Below are experts of layer 4 (counted from 0) of a mixture-of-experts language model. Rows are named router (the router's row for the expert), gate (a neuron's input weights, with its number), up (a neuron's input weights, with its number) and show model dimensions 0-255. Each number is 50 + 10 x the weight over its row's rms, rounded and kept within 0 to 99.
After each expert's rows: a language model's description of what the expert responds to; "gets" lists some tokens that make up at least twice as much of what it gets as of all text. This comes from a sample of Wikipedia text that the model never trained on. Tokens count by the router's weight.

# expert 41
router:42 61 63 53 53 37 50 59 50 65 59 56 42 52 53 41 71 62 68 57 45 69 56 40 37 59 58 47 46 49 44 57 50 52 57 55 39 52 41 47 54 31 48 52 41 40 35 45 54 50 68 60 49 56 47 42 53 54 27 41 55 55 60 62 36 41 57 36 45 39 42 70 60 40 39 54 42 57 36 39 46 47 31 62 30 57 52 50 68 35 51 27 41 46 53 51 44 38 42 47 43 60 62 43 49 56 64 60 35 68 43 49 70 40 34 37 63 43 55 53 46 37 43 45 40 41 48 62 45 54 60 66 69 44 35 37 55 60 51 54 51 46 48 66 45 58 24 51 36 63 34 50 31 55 50 39 54 36 64 55 44 60 57 43 68 33 44 46 31 37 67 48 47 47 51 49 55 45 55 63 34 56 60 54 57 60 56 57 30 60 48 48 59 63 53 64 43 67 48 57 57 50 49 44 47 52 42 46 70 58 51 53 50 48 58 62 54 36 46 52 57 63 43 52 64 51 42 57 56 48 45 33 43 52 47 41 46 67 36 35 47 45 39 51 57 52 60 38 61 74 43 70 61 53 42 61
gate0:48 44 44 71 67 46 47 51 43 56 55 60 45 57 52 51 50 47 49 61 46 55 52 50 60 51 26 41 52 54 59 67 42 20 37 35 58 57 57 55 49 59 66 56 61 60 60 52 44 64 46 70 39 48 42 40 52 49 43 43 51 35 56 44 47 37 54 68 40 45 47 55 32 31 79 63 50 38 66 47 50 70 59 48 57 46 54 48 50 38 51 52 41 49 58 36 40 38 61 55 49 52 49 52 64 55 58 41 49 59 70 37 56 50 35 42 56 43 44 43 45 41 53 69 46 55 56 41 43 45 53 48 42 53 59 53 63 34 30 55 42 42 53 48 43 46 38 52 40 75 30 48 44 57 62 69 32 52 52 49 33 61 57 45 45 57 55 50 51 49 52 52 45 62 33 36 50 51 50 66 46 67 67 59 49 68 52 46 36 45 56 36 53 57 55 74 53 58 61 61 32 56 56 70 30 58 61 40 32 35 65 47 32 64 57 49 36 41 44 53 50 51 53 60 31 61 55 45 65 39 49 43 51 41 44 55 55 53 33 51 62 43 47 48 58 62 47 43 51 51 49 38 39 70 40 40
up0:45 56 69 66 52 55 36 46 48 55 45 47 54 57 46 51 62 60 55 48 68 48 49 58 49 40 70 38 60 55 47 45 51 48 46 55 47 40 52 45 47 74 46 47 59 52 50 45 49 55 43 43 33 52 50 33 50 64 58 69 51 22 59 46 38 50 62 51 48 54 33 41 50 36 69 34 44 46 39 45 55 45 38 43 52 50 50 44 44 50 48 49 50 54 37 49 50 44 37 59 53 57 67 48 40 51 69 48 38 65 53 46 46 63 33 39 51 28 47 72 63 40 74 51 34 46 48 49 67 44 33 48 44 44 63 50 54 43 43 43 53 60 37 43 54 45 43 56 48 47 56 55 68 55 51 35 47 57 72 40 33 46 44 69 51 55 55 61 45 52 42 35 49 73 43 56 41 67 59 65 57 72 37 49 44 58 50 48 57 36 64 52 61 46 51 40 48 37 50 48 55 80 43 44 32 46 41 60 49 73 44 31 46 52 52 38 70 32 43 67 50 59 58 39 53 48 47 53 57 64 48 45 62 53 56 60 61 60 43 55 43 34 44 44 38 43 62 42 54 40 36 58 38 59 52 29
Description: Degree and minute signs in coordinates, pipes between numeric table cells, and location words like of, from, century, married.
gets: "°", " |", " from", " of", " years", " married"

# expert 9
router:52 58 71 68 65 32 59 50 49 67 42 60 54 46 39 56 48 47 80 35 39 55 33 45 43 58 56 35 47 35 42 48 46 64 61 64 47 42 47 54 70 45 52 57 57 40 47 34 67 49 63 61 44 52 47 42 65 61 35 46 61 53 64 65 39 42 48 46 30 48 44 55 45 45 42 56 48 57 56 33 60 45 26 27 30 54 49 53 52 56 38 53 67 60 53 45 56 44 50 54 52 61 55 42 49 55 55 61 56 45 57 36 66 41 44 41 66 60 41 58 49 37 55 57 49 44 56 71 58 57 55 43 46 45 53 37 74 45 44 44 56 56 44 63 46 41 31 43 26 54 60 36 43 48 47 31 35 51 56 45 53 65 37 61 52 52 51 43 34 63 58 44 50 63 43 57 52 45 45 60 46 46 55 39 47 66 49 59 43 71 48 35 51 56 54 66 42 56 34 47 50 61 69 52 52 58 39 56 46 50 63 61 47 45 57 61 44 36 44 41 52 54 41 51 48 59 49 51 57 45 57 47 58 69 38 56 48 65 22 54 34 47 39 60 50 57 50 52 34 52 39 42 49 64 56 65
gate0:58 48 46 47 41 39 36 68 62 45 39 56 69 47 54 47 60 42 79 44 57 65 52 40 43 56 45 65 39 46 51 48 49 47 43 50 50 57 51 55 58 29 68 29 38 53 55 53 53 59 58 59 46 34 75 46 48 20 48 53 58 22 41 68 62 46 48 53 31 60 59 64 50 43 38 55 57 60 41 56 40 67 50 53 20 63 49 57 37 40 50 37 67 45 52 49 61 29 54 56 38 48 64 62 50 47 37 58 49 47 41 45 47 45 43 53 63 51 51 30 34 37 57 52 46 56 67 40 38 52 45 44 47 53 58 67 58 55 42 47 64 45 65 29 51 47 46 48 51 53 38 63 48 39 42 49 50 37 41 57 55 55 46 47 59 38 55 41 54 60 69 54 38 47 61 50 55 58 55 44 48 42 48 35 45 42 36 40 44 43 43 59 47 55 54 46 46 64 50 55 54 57 49 45 37 54 49 55 51 53 56 59 57 69 40 56 41 56 53 42 54 57 63 50 55 29 59 51 55 41 44 42 38 36 52 53 29 66 45 77 70 38 37 37 51 51 45 55 58 67 43 54 54 65 42 56
up0:55 45 39 52 45 43 48 57 51 45 49 62 70 45 62 60 54 45 57 60 60 58 52 44 51 54 51 63 40 51 52 73 38 46 52 43 40 57 63 56 49 36 58 33 60 53 52 46 50 70 51 42 50 59 59 35 38 36 42 65 57 39 26 50 71 50 46 59 37 42 49 67 49 42 45 54 46 70 37 64 57 47 48 46 25 54 49 49 29 52 44 45 41 57 69 52 53 36 43 51 50 45 57 52 62 44 27 58 62 51 58 31 47 58 47 47 56 52 63 34 42 48 63 44 63 52 71 40 55 61 45 48 44 63 71 51 60 62 35 45 64 46 47 42 44 45 40 62 43 56 39 54 50 50 53 59 48 27 38 62 59 44 54 35 58 36 58 55 61 58 67 52 37 50 58 52 52 62 44 51 53 36 30 46 50 26 47 42 52 54 57 50 45 33 36 54 53 61 44 49 43 58 46 43 30 49 64 56 50 53 56 39 44 80 42 38 42 45 40 46 47 64 57 52 49 23 40 42 49 36 61 44 42 36 60 70 43 55 51 50 71 36 44 59 61 56 44 46 65 55 51 45 59 59 58 44
Description: Single capital letters or short capitalized word-starts beginning a word in tables and lists, e.g. F(ailed), S(eparate), V(aniyambadi); also "see" in cross-references.
gets: " P", " F", " T", " C", " G", " S"

# expert 42
router:40 58 57 48 51 33 51 65 38 49 60 42 61 67 50 42 68 41 59 46 54 59 63 44 46 48 47 47 50 49 49 30 57 74 55 61 43 44 52 36 55 37 44 51 48 60 43 51 49 57 62 69 48 41 44 45 71 44 45 61 52 70 50 56 52 58 38 45 43 38 71 60 67 56 53 68 57 41 56 34 49 39 33 48 29 65 46 37 64 50 48 37 62 59 42 53 56 33 54 53 48 45 59 42 53 43 36 53 41 55 23 44 47 53 36 40 51 42 54 60 46 52 50 62 19 28 42 59 44 45 51 61 59 40 60 48 64 57 40 62 61 47 46 68 46 53 43 42 53 57 55 51 55 54 59 63 37 49 47 40 45 71 42 50 45 35 64 62 37 47 65 53 50 48 50 58 52 50 54 56 49 52 49 60 46 77 53 55 34 51 61 51 44 44 45 64 43 61 42 62 50 54 47 43 54 49 47 53 38 59 55 56 45 31 54 56 35 38 49 55 39 42 54 44 45 63 32 54 38 37 43 49 24 51 35 45 45 62 47 34 35 42 46 65 52 46 51 45 33 56 32 64 30 59 40 44
gate0:32 60 51 29 57 41 55 41 58 42 47 48 43 69 61 59 62 52 53 39 48 48 70 49 66 47 45 66 34 37 53 52 52 51 42 58 54 42 63 27 51 35 48 61 49 55 38 46 51 46 58 63 67 46 56 56 45 74 58 45 51 45 56 45 47 57 34 56 51 60 40 45 72 44 63 44 43 45 54 49 49 47 36 45 65 55 57 56 39 71 67 51 50 59 39 39 53 53 33 56 48 39 55 64 45 35 56 43 36 50 52 22 39 68 41 56 61 60 55 51 52 62 39 48 45 47 54 47 55 65 47 45 60 50 56 59 48 65 60 47 55 47 46 49 44 55 45 55 25 45 57 34 42 42 58 52 40 42 41 58 33 33 43 33 58 62 32 37 66 62 51 71 39 72 61 62 57 59 54 49 65 47 63 57 35 68 56 38 37 61 41 32 43 47 47 55 52 49 45 44 46 55 39 54 51 51 51 52 30 49 66 46 50 46 62 32 58 46 53 48 64 49 50 61 56 53 48 52 55 35 32 45 51 57 28 49 54 61 41 49 43 49 67 42 46 45 51 26 54 49 39 66 48 63 54 39
up0:34 48 71 30 43 55 56 40 64 52 57 64 50 51 41 45 52 59 64 17 65 63 59 60 34 36 39 57 38 65 44 54 48 36 29 50 65 70 56 36 44 43 53 55 50 49 43 50 50 64 56 59 38 43 58 57 53 62 50 33 56 63 53 45 40 47 52 46 70 54 53 57 30 41 39 60 45 49 36 35 52 53 43 49 54 56 43 47 64 60 54 58 63 62 35 37 67 52 44 46 48 50 53 47 59 42 56 44 49 50 45 55 44 66 56 65 54 51 59 47 56 52 41 52 47 58 51 51 45 55 44 39 69 55 47 46 67 81 35 62 74 39 49 48 54 50 45 40 38 45 57 50 53 58 42 44 51 30 36 48 35 37 65 53 52 50 61 37 61 34 47 51 31 44 47 65 51 63 46 44 42 33 58 43 62 50 49 43 47 54 50 62 29 57 52 32 47 52 65 40 56 49 39 37 35 37 64 60 39 48 55 43 38 58 60 31 50 54 59 65 50 38 43 61 55 46 61 65 54 55 50 36 33 58 43 59 61 51 33 36 39 49 68 55 57 51 56 46 49 54 44 53 57 45 49 36
Description: Line breaks ending table rows and list items, the spouse-marriage parenthesis, and linking words in biographies, such as and, was, his, Since.
gets: "\n", " and", " was", " his", " this", " also"

# expert 22
router:48 49 56 39 62 52 55 50 40 61 46 59 45 63 37 56 41 39 63 56 55 54 62 45 44 51 62 49 31 53 42 49 65 72 42 59 46 56 27 31 73 42 50 52 41 46 24 49 66 72 63 65 32 48 52 53 60 42 39 51 54 69 76 54 48 58 42 43 40 46 64 51 58 55 48 61 59 41 47 37 37 50 35 65 41 53 67 44 72 52 38 41 45 71 51 46 37 38 57 46 40 71 56 38 52 49 53 56 59 55 32 56 50 56 61 36 65 36 57 62 69 46 56 62 35 39 47 48 38 36 61 43 46 62 61 46 64 52 40 48 64 45 46 57 49 57 38 59 51 49 50 54 45 35 35 52 64 46 29 52 63 63 39 41 42 49 57 62 44 44 49 49 43 59 44 57 40 57 31 63 40 57 58 52 42 54 52 46 58 39 40 59 46 46 62 53 50 62 43 53 44 57 43 45 62 46 39 43 56 52 50 68 55 36 52 56 62 59 46 42 38 54 46 48 56 48 35 60 33 42 45 59 37 47 43 38 46 53 57 39 41 43 44 61 40 46 50 44 41 64 31 69 36 58 62 58
gate0:54 41 53 28 55 57 54 62 53 52 30 54 40 42 53 42 45 46 59 66 61 44 54 42 45 41 54 51 64 34 49 48 54 54 50 42 35 65 31 29 51 53 70 51 29 55 32 54 52 51 53 66 39 46 46 36 45 41 57 60 41 64 48 78 34 47 53 61 60 55 58 68 57 53 47 52 66 30 62 63 41 37 58 50 46 37 62 51 63 50 37 53 43 47 50 53 31 48 42 56 57 65 46 30 51 59 60 43 52 49 49 44 54 64 52 53 28 58 74 60 38 52 40 49 40 35 45 49 36 60 55 75 55 39 48 41 43 43 42 43 60 52 43 46 44 55 40 48 42 53 59 43 56 53 43 59 54 46 39 41 63 70 36 59 48 57 37 56 41 52 44 40 42 36 53 62 52 47 32 51 53 57 61 69 54 73 53 52 54 81 39 48 35 44 65 56 65 39 39 51 27 51 72 52 51 48 51 58 54 53 35 58 58 50 46 40 47 58 39 48 49 46 57 50 41 47 47 48 48 62 32 61 52 60 47 59 46 41 46 43 49 56 66 49 44 60 57 40 38 52 50 48 41 53 60 69
up0:50 41 53 56 43 52 55 64 50 55 38 30 48 41 59 49 49 53 50 34 52 65 55 46 32 65 46 72 45 53 51 64 40 48 65 44 55 37 59 59 55 48 48 49 63 65 49 51 47 46 52 36 41 54 47 43 48 48 57 40 53 40 24 57 65 38 41 37 24 57 58 52 57 54 52 41 39 52 46 55 65 41 64 62 58 41 43 52 58 47 52 62 64 42 40 61 52 65 51 64 49 42 47 59 57 41 38 54 47 36 53 36 43 48 36 51 45 61 55 46 58 46 36 36 42 47 45 44 47 52 53 51 66 58 69 42 53 57 44 47 53 74 55 52 64 55 67 54 62 56 38 55 56 51 44 48 60 54 59 56 53 30 39 54 50 40 39 42 56 45 43 42 41 64 60 48 34 56 54 37 66 53 39 39 56 29 51 36 31 24 65 50 51 55 35 74 33 48 55 47 55 33 57 46 65 60 49 39 48 50 31 36 62 46 59 42 46 46 55 57 40 54 50 76 40 30 44 55 50 55 42 46 52 64 64 51 62 63 49 49 38 42 58 79 41 52 46 81 57 37 49 50 48 40 49 48
Description: Past-tense action verbs after a subject pronoun in biographies and sports, such as moved, returned, decided, won, went, started.
gets: "–", "ing", " won", " moved", "ed", " out"

# expert 19
router:59 55 78 46 57 47 51 46 45 46 45 68 64 55 61 25 45 50 59 37 61 49 66 35 43 46 49 28 43 54 38 46 62 62 57 58 55 38 42 38 69 46 50 57 51 46 44 64 70 67 60 69 45 64 53 50 51 64 34 54 54 57 50 59 32 53 49 52 38 62 55 68 38 52 43 70 44 57 56 42 58 44 46 50 41 66 41 49 65 56 50 67 67 57 24 54 55 40 50 49 51 38 62 46 56 50 55 46 62 45 60 43 38 46 57 47 44 53 57 56 60 47 42 60 46 45 70 51 45 54 63 57 54 70 41 54 50 60 48 51 44 57 35 52 57 53 35 43 48 52 38 46 55 49 38 44 63 56 38 47 46 51 58 46 52 55 57 56 27 37 60 59 51 54 58 54 43 46 48 52 38 28 70 41 44 53 51 72 25 47 46 44 57 56 57 55 60 69 61 57 59 59 64 55 39 44 45 44 29 39 43 55 51 36 45 55 58 34 44 50 37 53 45 51 30 57 31 36 42 46 45 50 37 53 32 46 45 64 49 34 45 45 45 58 36 59 46 59 33 52 57 31 59 69 43 54
gate0:69 53 57 53 40 57 58 56 47 37 59 63 42 63 57 37 51 45 66 49 57 63 42 53 44 45 64 57 44 39 29 60 42 48 36 46 56 59 46 46 52 44 58 58 56 44 65 50 60 56 41 56 69 47 47 36 59 59 33 52 32 47 62 41 46 52 37 70 55 45 62 43 31 48 59 52 65 46 56 65 44 42 40 50 40 69 52 32 51 49 51 45 56 51 48 36 50 49 42 56 78 39 58 50 65 53 53 54 44 38 38 38 39 38 59 45 54 57 58 72 42 41 47 40 51 41 60 59 47 42 64 33 41 25 45 43 36 51 30 47 56 75 46 36 42 42 43 67 53 41 38 60 49 59 64 55 49 38 44 56 61 57 59 59 49 48 55 52 49 48 43 65 52 53 41 42 54 37 37 49 55 42 60 49 44 47 60 67 56 61 51 34 52 52 48 45 41 54 39 53 56 64 65 51 22 50 41 32 46 64 55 47 48 62 51 54 51 42 51 40 53 68 52 49 51 45 37 56 61 46 60 62 46 71 39 48 40 68 51 69 47 66 38 27 52 42 60 64 25 41 49 40 47 57 49 44
up0:73 44 49 40 44 73 62 58 65 33 62 60 55 50 67 44 43 39 68 51 44 54 42 41 47 65 56 63 45 60 35 62 36 44 47 55 48 48 44 52 70 41 59 63 65 50 68 48 53 33 35 59 67 42 45 28 58 61 37 42 51 48 67 42 41 40 36 50 59 40 60 52 32 43 59 52 47 34 53 58 42 51 34 34 48 67 50 48 43 63 56 46 52 50 48 36 54 67 49 58 64 47 56 65 62 57 63 61 40 31 40 50 50 33 45 51 46 53 54 61 60 50 49 37 50 47 48 56 35 31 63 41 44 40 38 52 36 47 52 54 49 60 58 36 47 57 55 31 67 40 50 48 63 48 32 41 48 60 41 49 70 50 51 47 49 47 41 36 70 41 57 71 59 58 33 42 57 40 31 57 61 40 47 57 41 42 47 62 55 64 50 32 62 65 51 38 40 42 39 53 42 75 62 50 35 50 50 38 42 64 53 40 48 55 58 56 55 45 49 47 54 55 56 46 48 43 33 41 47 59 57 57 48 55 45 51 36 50 51 71 54 46 39 45 30 43 56 56 37 45 49 45 46 43 47 52
Description: The word also in See also headings, adverbs like back, still, never, word-initial prefixes like dis-, re-, trans-, and spaced open parentheses.
gets: " (", " ", " also", " back", " 0", " not"

# expert 43
router:54 49 54 54 42 46 61 73 51 68 71 47 31 64 31 42 36 52 65 62 45 49 54 48 44 56 45 42 41 43 33 57 66 55 53 50 41 39 44 39 52 25 46 56 46 64 53 48 61 61 49 56 58 63 48 39 59 29 41 37 59 63 66 68 46 39 39 41 37 53 52 46 37 44 51 68 40 45 50 37 56 48 37 50 45 61 34 43 45 46 49 36 62 45 35 54 55 40 47 57 49 53 53 32 49 52 42 61 65 43 48 42 51 60 50 40 62 62 59 51 48 45 63 52 37 37 48 45 45 59 63 62 58 43 47 46 52 49 26 54 53 56 46 55 55 48 40 64 50 64 43 42 50 52 52 49 46 59 57 45 58 62 33 48 57 42 49 50 31 72 60 42 57 45 55 56 53 34 42 55 41 49 58 55 48 70 54 59 43 51 48 39 31 57 42 70 21 63 49 64 42 38 50 39 56 46 44 57 60 54 61 65 47 31 47 50 40 60 53 48 51 51 59 51 56 71 27 57 48 44 69 35 62 39 44 72 58 47 42 32 42 38 36 44 52 55 45 53 40 70 41 41 68 51 47 51
gate0:47 51 39 40 47 53 72 48 51 62 63 44 41 47 36 48 45 41 58 62 54 48 48 52 53 50 51 66 39 53 64 46 54 51 52 57 42 49 38 59 54 40 44 36 42 35 45 44 53 49 47 45 58 16 60 40 56 50 42 67 42 54 53 35 45 35 56 40 33 45 57 48 48 53 40 61 50 36 44 60 58 47 55 35 40 55 75 52 55 54 66 65 50 26 50 40 49 22 80 54 53 47 50 63 52 43 63 35 64 67 55 49 57 45 31 27 47 49 45 51 52 52 46 49 39 67 63 41 52 58 49 50 50 37 45 65 49 45 41 48 55 48 50 54 59 48 40 40 39 54 55 69 78 37 32 68 48 55 51 33 53 46 41 47 51 50 44 42 55 56 68 41 46 63 52 33 56 58 38 62 54 43 53 68 54 39 40 52 44 45 41 51 50 71 41 53 41 50 64 67 41 46 47 44 50 48 31 38 44 56 54 60 65 55 43 61 50 65 57 38 52 54 59 65 41 36 62 65 47 58 55 63 62 25 41 50 46 50 59 45 53 43 50 46 53 57 54 36 47 65 58 41 60 50 61 70
up0:40 62 46 57 36 40 47 54 44 49 54 69 52 59 53 61 23 48 45 54 56 32 56 53 60 50 60 48 49 48 70 46 34 54 40 55 48 46 59 62 51 49 27 51 30 43 43 48 52 34 61 56 53 40 57 48 43 52 40 54 52 68 61 43 58 37 43 57 66 62 40 39 70 47 58 60 29 60 69 39 62 38 50 56 57 33 38 42 60 64 32 64 45 49 38 43 64 40 52 37 49 47 50 43 55 61 50 55 69 44 51 46 60 51 41 64 52 47 34 53 57 53 55 51 48 47 57 62 50 50 50 52 56 67 46 43 54 53 49 54 38 38 62 60 44 41 53 71 67 34 59 29 64 44 52 27 52 41 44 57 47 41 60 48 40 45 70 37 41 69 38 57 34 54 59 48 41 40 59 36 39 54 51 38 48 43 55 55 38 50 59 48 70 59 64 40 62 33 63 41 28 49 47 29 50 53 49 55 40 63 55 39 38 58 48 42 47 71 50 34 32 24 36 53 41 63 63 54 51 41 54 62 50 51 52 44 53 51 65 53 46 46 60 54 51 57 57 53 51 52 58 53 41 53 65 49
Description: Line breaks ending paragraphs, table rows and list items, especially blank-line breaks before new tables, headings or paragraphs.
gets: "\n", " Website", "Scientific", " Bronze", " Chevrolet", " Total"

# expert 10
router:36 47 46 54 56 50 56 57 53 58 70 51 60 69 39 42 60 49 71 53 51 54 43 41 49 54 47 41 48 33 60 49 44 56 55 56 47 54 53 34 67 41 53 63 51 39 32 58 71 51 63 73 48 54 52 43 72 52 48 58 63 57 64 61 39 55 40 32 37 57 52 47 38 56 48 49 46 53 57 41 46 38 38 35 47 69 52 39 59 42 49 64 43 51 48 33 48 44 40 48 47 46 60 54 50 53 56 59 61 57 59 55 67 40 43 54 67 39 42 62 61 51 56 67 48 38 43 54 39 40 45 55 49 41 51 36 71 41 38 57 56 60 56 52 40 61 34 61 43 50 57 51 47 42 48 41 48 62 56 55 56 46 57 56 60 57 47 53 33 36 59 69 44 52 55 54 46 31 54 68 36 47 50 37 40 79 46 56 48 34 51 69 43 49 57 59 40 68 41 59 36 56 46 45 78 51 33 49 61 49 47 61 34 40 57 65 50 47 37 42 45 43 44 45 58 63 47 39 38 44 51 23 37 58 36 48 54 52 33 56 50 58 42 49 40 50 49 68 37 61 62 59 50 69 48 72
gate0:68 50 61 50 59 46 50 32 69 42 53 55 70 65 60 45 60 45 47 57 54 47 40 51 65 50 47 42 39 60 47 47 52 61 65 61 52 60 53 52 67 52 65 59 58 55 56 56 71 51 42 59 48 63 44 62 30 50 53 57 45 57 48 34 42 50 46 60 47 46 53 56 52 52 58 59 46 43 57 73 40 65 52 37 44 53 67 49 60 42 36 54 44 52 48 44 78 37 50 39 43 59 56 62 68 41 22 37 55 47 52 46 47 44 47 52 43 47 53 46 39 49 63 49 39 39 65 41 47 22 46 59 38 50 52 42 54 55 67 60 49 49 29 42 50 37 39 60 52 39 48 46 36 44 64 78 44 50 54 47 57 56 41 51 60 43 47 26 50 54 60 50 41 55 45 46 38 49 37 54 32 41 59 44 48 35 55 54 55 40 52 64 67 65 46 55 53 42 38 49 42 43 48 58 63 27 42 63 57 44 49 42 39 44 53 46 52 48 53 50 66 56 72 59 41 64 41 52 38 21 34 38 40 56 45 56 33 41 53 37 46 32 42 42 60 43 53 56 65 43 54 66 44 55 59 52
up0:57 52 38 41 58 54 60 43 47 24 54 45 46 53 35 37 67 68 38 58 54 50 54 61 48 67 60 47 57 50 41 54 41 60 46 55 61 54 70 39 53 49 51 52 38 44 53 57 39 54 62 39 42 52 50 61 49 50 42 49 41 48 35 49 45 54 27 52 62 52 56 49 53 48 57 44 53 68 56 57 38 47 41 70 50 45 43 45 65 39 45 50 59 52 52 62 60 33 44 46 52 44 60 64 43 33 45 56 56 58 32 54 66 55 42 48 45 28 42 41 29 49 59 52 58 54 69 43 58 58 39 50 35 47 49 36 40 57 42 53 36 43 45 36 59 38 51 49 60 52 44 51 84 40 52 64 47 47 63 45 44 66 49 64 47 54 61 64 63 35 42 50 60 51 67 41 39 52 55 34 48 37 49 60 47 59 64 59 44 55 49 43 54 70 44 46 54 70 38 37 61 35 48 51 27 45 38 53 45 65 76 53 62 63 36 51 55 62 42 65 55 65 48 56 74 45 56 48 47 38 39 70 46 55 44 61 29 44 39 42 39 45 42 32 38 42 44 45 53 37 55 60 54 45 45 52
Description: Line breaks before lists, tables or headings, plus viewing and reference words like See, seen, view, map, described.
gets: "\n", "\n ", " well", " seen", " view", " map"

# expert 14
router:55 55 62 61 71 50 52 31 44 59 59 50 44 49 48 53 38 59 63 31 58 70 41 51 42 45 56 42 39 59 48 48 55 51 54 56 34 56 59 55 62 50 45 61 30 42 44 46 75 35 63 55 46 49 46 36 43 49 47 46 58 64 74 68 38 57 43 35 33 58 53 40 28 40 57 71 45 56 53 28 47 44 39 42 40 64 50 44 61 38 57 50 55 64 58 32 51 37 56 46 42 47 43 27 53 65 60 49 56 34 42 44 55 51 58 42 57 58 66 77 55 53 56 61 45 36 55 60 59 58 59 62 41 53 64 54 52 46 55 55 57 58 31 67 60 51 40 58 54 55 40 47 41 54 51 32 46 40 48 36 47 53 57 66 49 47 45 43 44 59 58 45 54 42 41 58 30 44 56 58 52 52 54 49 64 56 59 59 48 60 32 45 67 61 48 51 51 55 37 70 50 60 58 54 56 38 38 56 60 42 49 60 47 62 46 66 61 38 34 48 54 51 38 43 37 55 49 55 56 52 69 53 49 57 46 61 34 62 48 52 31 42 30 61 42 49 49 50 28 53 47 47 53 66 71 58
gate0:50 44 56 61 58 47 49 57 37 31 47 45 50 49 51 70 56 40 66 50 45 71 42 50 46 59 51 48 57 52 40 55 50 62 64 25 58 46 47 48 50 71 58 66 56 41 49 53 48 61 44 46 32 42 44 33 63 46 62 50 38 59 54 56 60 52 62 44 54 57 58 65 49 48 45 78 50 57 67 48 47 52 54 41 53 49 57 51 40 46 45 61 38 45 36 50 50 35 42 50 65 49 62 50 43 52 44 41 56 40 60 41 53 46 45 39 70 53 41 41 57 43 44 55 54 41 54 53 61 44 51 52 46 49 32 43 55 59 40 47 39 32 33 50 42 47 20 66 65 60 39 39 62 65 42 30 38 43 51 65 42 47 61 46 46 48 32 46 54 56 45 34 56 66 59 45 41 30 54 39 52 50 58 57 48 42 60 67 60 50 56 62 34 54 41 56 45 70 41 58 64 71 66 32 33 52 45 37 60 67 43 50 54 43 44 44 67 40 66 47 55 73 26 45 52 61 48 58 43 48 59 58 57 60 52 36 44 51 33 33 58 43 55 54 45 50 44 40 52 61 46 61 48 74 49 48
up0:47 55 57 59 57 24 41 52 40 31 55 63 58 44 45 48 58 42 47 41 43 60 54 47 54 58 32 33 60 55 50 47 37 58 61 48 66 46 51 61 75 45 55 57 50 63 44 67 41 59 69 51 41 41 46 46 58 50 67 52 57 55 47 46 61 38 46 49 54 54 57 60 75 41 62 73 57 57 54 49 43 46 60 56 53 52 42 50 56 28 41 50 41 32 39 40 44 34 51 43 50 33 57 40 61 43 37 49 46 39 66 52 42 53 43 56 52 51 67 39 58 43 39 57 48 63 48 42 55 34 50 44 66 55 48 51 43 52 47 42 54 54 51 43 72 66 28 44 65 67 36 40 50 62 47 52 58 61 25 34 46 63 39 56 48 56 69 36 51 67 45 59 52 55 51 52 35 44 49 54 60 33 40 52 52 39 51 54 45 54 45 45 40 65 44 57 45 66 62 42 48 44 62 53 45 66 63 48 41 44 42 43 62 49 43 55 70 49 73 52 48 41 41 49 58 42 54 77 55 40 60 64 38 60 47 48 28 62 35 26 42 39 46 47 58 52 51 45 46 56 57 38 50 68 52 61
Description: Lone capital or lowercase letters and short word-initial fragments, as in table headers W, L, N or bl-, ant-.
gets: " H", " T", " P", " c", " t", "b"

# expert 13
router:52 48 45 43 68 43 47 56 55 63 53 54 61 64 47 51 56 40 73 40 44 54 59 43 55 55 68 46 42 53 57 34 35 60 54 58 32 46 27 44 60 43 64 53 28 47 49 34 60 51 49 60 53 48 50 50 67 53 48 54 49 68 61 72 36 50 58 52 38 45 51 51 57 42 55 51 55 67 52 47 52 67 44 56 31 64 41 45 55 37 59 39 65 56 63 64 37 34 55 36 48 53 62 44 43 47 54 68 66 68 47 42 42 60 44 40 62 46 50 51 46 43 56 65 42 39 47 48 41 50 73 61 51 59 56 55 43 61 62 65 63 70 46 54 55 56 38 45 55 59 55 44 55 48 39 44 47 65 49 51 59 42 36 63 50 52 53 45 38 46 46 54 65 51 40 55 46 45 50 45 44 38 45 57 40 73 60 51 24 46 41 52 56 59 67 65 35 53 40 53 37 44 53 60 37 46 41 61 45 50 60 43 37 34 48 45 32 34 42 44 29 64 43 52 51 59 38 60 61 34 45 29 34 44 40 65 44 51 39 44 31 39 48 56 54 69 43 46 55 64 55 67 41 60 51 44
gate0:60 51 60 46 59 53 50 50 32 64 53 58 58 74 51 40 62 45 53 64 63 59 47 44 32 58 55 46 43 45 51 55 57 53 48 57 29 58 61 43 65 52 39 47 73 18 61 52 36 37 44 41 40 45 51 60 44 62 64 55 50 60 43 44 64 37 53 54 56 33 59 43 51 62 37 48 46 41 49 62 34 66 51 64 48 67 48 38 54 41 41 49 51 53 42 58 44 50 64 49 46 37 59 39 43 44 47 57 64 66 44 50 53 35 41 59 47 59 41 60 60 55 36 62 53 58 66 56 45 41 47 49 64 53 50 51 68 61 39 39 46 37 49 50 63 35 42 53 62 63 64 42 54 50 50 44 33 51 43 60 57 62 42 39 62 45 55 32 34 45 52 54 57 51 56 42 45 43 69 65 73 33 38 53 53 34 39 50 39 41 70 58 51 60 55 42 37 49 43 39 61 38 53 50 36 52 43 51 44 62 56 64 49 58 47 42 46 51 59 51 64 60 58 49 41 46 58 42 30 50 39 51 41 52 24 40 27 54 44 43 60 69 42 60 41 51 49 48 37 52 60 23 62 59 54 49
up0:59 58 45 24 52 52 57 71 48 47 42 43 59 50 52 52 49 38 54 54 48 41 61 27 35 44 41 51 55 57 45 55 59 46 54 56 61 57 36 41 78 31 48 59 63 55 54 45 49 61 43 42 48 40 53 55 63 68 43 56 61 55 48 55 51 50 57 56 65 50 59 49 30 43 51 44 38 47 46 55 35 58 51 50 39 42 47 60 71 60 50 53 53 43 49 65 38 25 54 41 45 38 57 64 38 38 65 53 51 57 43 52 53 30 49 48 50 62 49 55 61 47 43 69 38 57 58 63 48 65 31 47 42 54 67 55 41 65 46 51 48 42 42 40 55 69 49 41 58 54 41 50 54 64 57 45 50 56 41 46 42 54 44 51 78 50 60 46 39 29 36 28 50 54 49 67 46 58 59 45 53 33 48 33 33 31 46 60 48 53 49 44 51 60 37 57 35 50 51 47 46 44 43 49 45 63 23 60 81 42 57 55 52 39 50 44 70 62 42 49 47 49 72 59 69 50 57 37 39 52 54 47 59 54 45 56 41 36 52 53 42 52 35 59 38 52 58 52 43 50 42 49 63 32 48 65
Description: Pipe separators between cells in data tables of results, populations, votes and fight records, with some sentence-initial The, Each, If.
gets: " |", "|", " The", "The", ":", ";"